Below are experts of layer 7 (counted from 0) of a mixture-of-experts language model. Rows are named router (the router's row for the expert) and show model dimensions 64-127. Each number is 128 + 24 x the weight over its row's rms, rounded and kept within 0 to 255. Numbers have three digits each.
After each expert's rows: "mostly gets" lists some tokens that are sent to it at least half of the time; "comes before" lists some tokens at least twice as common just after its tokens as in all text. This comes from a sample of Wikipedia text that the model never trained on. Tokens count by the router's weight.

# expert 11
router:136079105127098163138120098112137131049156163135114123178134137141121159156145111118111123136164085137116145122150099148151081111087135126132138111122125176152067098137110142122106122136125135
mostly gets: ".", ").", "\".", ".\"", " .", " wh"
comes before: " The", "|", " He", " In", " It", "-"

# expert 43
router:137112100128159139138150062099126146098140168123089112156119116134097118132145080155107142141132130108139105133139091153144100094097147104151106173100181160076130137131138135116158152117121147
mostly gets: "le", "ine", "ure", "ce", "se", "ate"
comes before: ",", " of", " and", " in", " (", " to"

# expert 47
router:155132099162111114148174086095090131128135128122110105126160155110148196117138121155121170149133112142108133140179107130136114140087134146098108082110119140131110103156120144125164125090106121
mostly gets: " it", " he", " It", " she", " who", " him"
comes before: " was", " of", " is", ",", " had", " to"

# expert 36
router:150117113129109169137147106116078130121132111130072129094143151195148126130111111152141154110144131151107161147146120171125108114131133110167114110091156134150074123154091142151125161139129106
mostly gets: " to", " into", " would", " can", " through", " may"
comes before: " the", " a", " be", " his", " an", " have"

# expert 28
router:157108111163150120152098154095088131131127135104107091132158153134141127114104121139129172150168146157111095132103126133137108091096162185097117115102140129138095095113140175131108157129169099
mostly gets: " in", " on", "In", " during", " In", " con"
comes before: " the", " ", " a", " his", " this", " its"

# expert 3
router:201118140117127146121095112129127138101138101148110120133149077179088127155076128138144177133179113128097108152152114139136150081112151151098107162126177152156106097098139113137116107081149111
mostly gets: " of", " between", " South", " North", " from", "″N"
comes before: " the", " York", " a", " his", " Carolina", " Africa"

# expert 34
router:111145128101113149135135061108127135128129126109120103146146153144163149152109149153141162131132111153119153142138104148118118129114117150120119160111122162105128114147106105146143141123145148
mostly gets: " States", "ians", " species", "istan", " Japan", " Australia"
comes before: "\n", ",", ".", " (", " in", " and"

# expert 35
router:151141109129121113135157094085137162133097113117148120115128109156116109165124139159107141116130146134142126130143088143141099120123167171089098137142196143109113123126113091197123121115111095
mostly gets: "ated", " released", " made", " used", "ted", "ized"
comes before: " to", " the", " by", " in", " a", " on"

# expert 21
router:112098123089127113144161083150128143145165131086126085132105113144154165151087140160110153126147092140100127137138071159118101117096107125101117141115128126098133131147136092128142141073147110
mostly gets: "ation", "ction", "ment", " University", " election", "ship"
comes before: " of", ",", " in", ".", " and", ".\n\n"

# expert 38
router:175110136131110149144154117067136130135098148109123105113108121107127164174144106123128178150149120140120143149156101123155128111093163171118089126149122136143101098115137119171096137099116129
mostly gets: "″E", " sq", "″W", "})\n", " million", " mi"
comes before: " |", ".", "0", "%", "5", "6"

# expert 42
router:151120140124137132133136126118113128079168081125107103125148127137180181140136175171098139116125113134096132158140118110105130095098128142117086100056133156113095096151129139148164150138160105
mostly gets: "v", " w", " W", "w", " May", " January"
comes before: " ", "a", "ed", "ing", "i", "e"

# expert 20
router:167132139126148182137191107109103151130115148110106106123146147120155129137128149117125124139156146141100135138167098127109163109116143144097157136136128154077123062155122109159113166112094084
mostly gets: "\n", " |\n", ".\n\n", ")\n", " =\n\n", "==\n"
comes before: "-", "|", "==", "The", "===", "In"

# expert 9
router:120096150110134173162113092132123155093137127105093122106160144117137136097142115153114148138118144155147085159139087106140109114118162160121097169127137146116139139120129115128156122105130130
mostly gets: "s", "us", "ass", "ors", "ons", "es"
comes before: ",", " of", ".", " and", " in", ".\n\n"

# expert 41
router:155137074117106127150163154116066160111130135147063122155080094181131163114130178134103141139150156162110141189174102128145126106072122157115134105134123128118099131140133106127154157109148151
mostly gets: " and", ",", "),", "\",", " while", " &"
comes before: " and", " the", " he", " which", " but", " a"

# expert 29
router:128116103116127158171144147108116174065159091126100133122137107135128137149070113120066143120158128170117102133103109130129170104102142111121124137129173156153093113101115144131132170111144106
mostly gets: "-", ":", "===", " t", " •", "):"
comes before: " ", " •", " The", " Born", " P", " D"

# expert 40
router:133075087102156137152141106097147141129137149106122139105131152144169158160125122141101114132134096146104116134115120129135123107111132126137102094120193159124138094196096098139138145138097117
mostly gets: " \"", "\"", " —", "′", "]", "'"
comes before: " |", "The", "S", "N", " (", "A"

# expert 19
router:123089110119158129136161092080100140091142147131130118125162145131169124149117138139120166147116099127105097137168099109143158129119128152136110153094137136138114123161125156168155118088147085
mostly gets: " George", "ina", " John", " William", " York", " Paul"
comes before: ",", "'s", " (", "\n", " and", " City"

# expert 23
router:153111121128093150143120106115124107111119141083094118158180156149081173163123187133129134138130130165068118153133126106121120102091128160120126130148153139137092096139120114148147103102152135
mostly gets: " (", "(", " un", " (\"", "(s", "_{"
comes before: "1", "2", "3", "6", "4", "5"

# expert 27
router:175126091116098131161131113128117149099145103108098129131117150114145148152083124139092172139166126151105137151170091095155144103105148135136095094128139134144110090124120139140151147148105114
mostly gets: "|---|---|\n", " ", "|---|---|---|\n", "|---|---|---|---|---|\n", "|---|---|---|---|---|---|\n", "|---|---|---|---|\n"
comes before: "1", "2", "3", "4", "5", " |"

# expert 13
router:100111081088080149126107123130104133115140125080119097111161130131130156156120067170124148160151104151117158134142113139148098142128134167116127103116131126165131115159124169184136129110191104
mostly gets: " born", " Genus", " Website", " Preceded", " Born", " Coordinates"
comes before: ":", "==", "\n", " by", "===", " of"

# expert 25
router:110112104150121122159127157124128147134104106073124082176091093150150152130089156113115140152159154147136115140136116140124118104096133177126129158107117127130102104109126136145096100083164109
mostly gets: " part", "ign", "act", " form", " pass", "ict"
comes before: "ing", "ed", " of", "s", "es", "ation"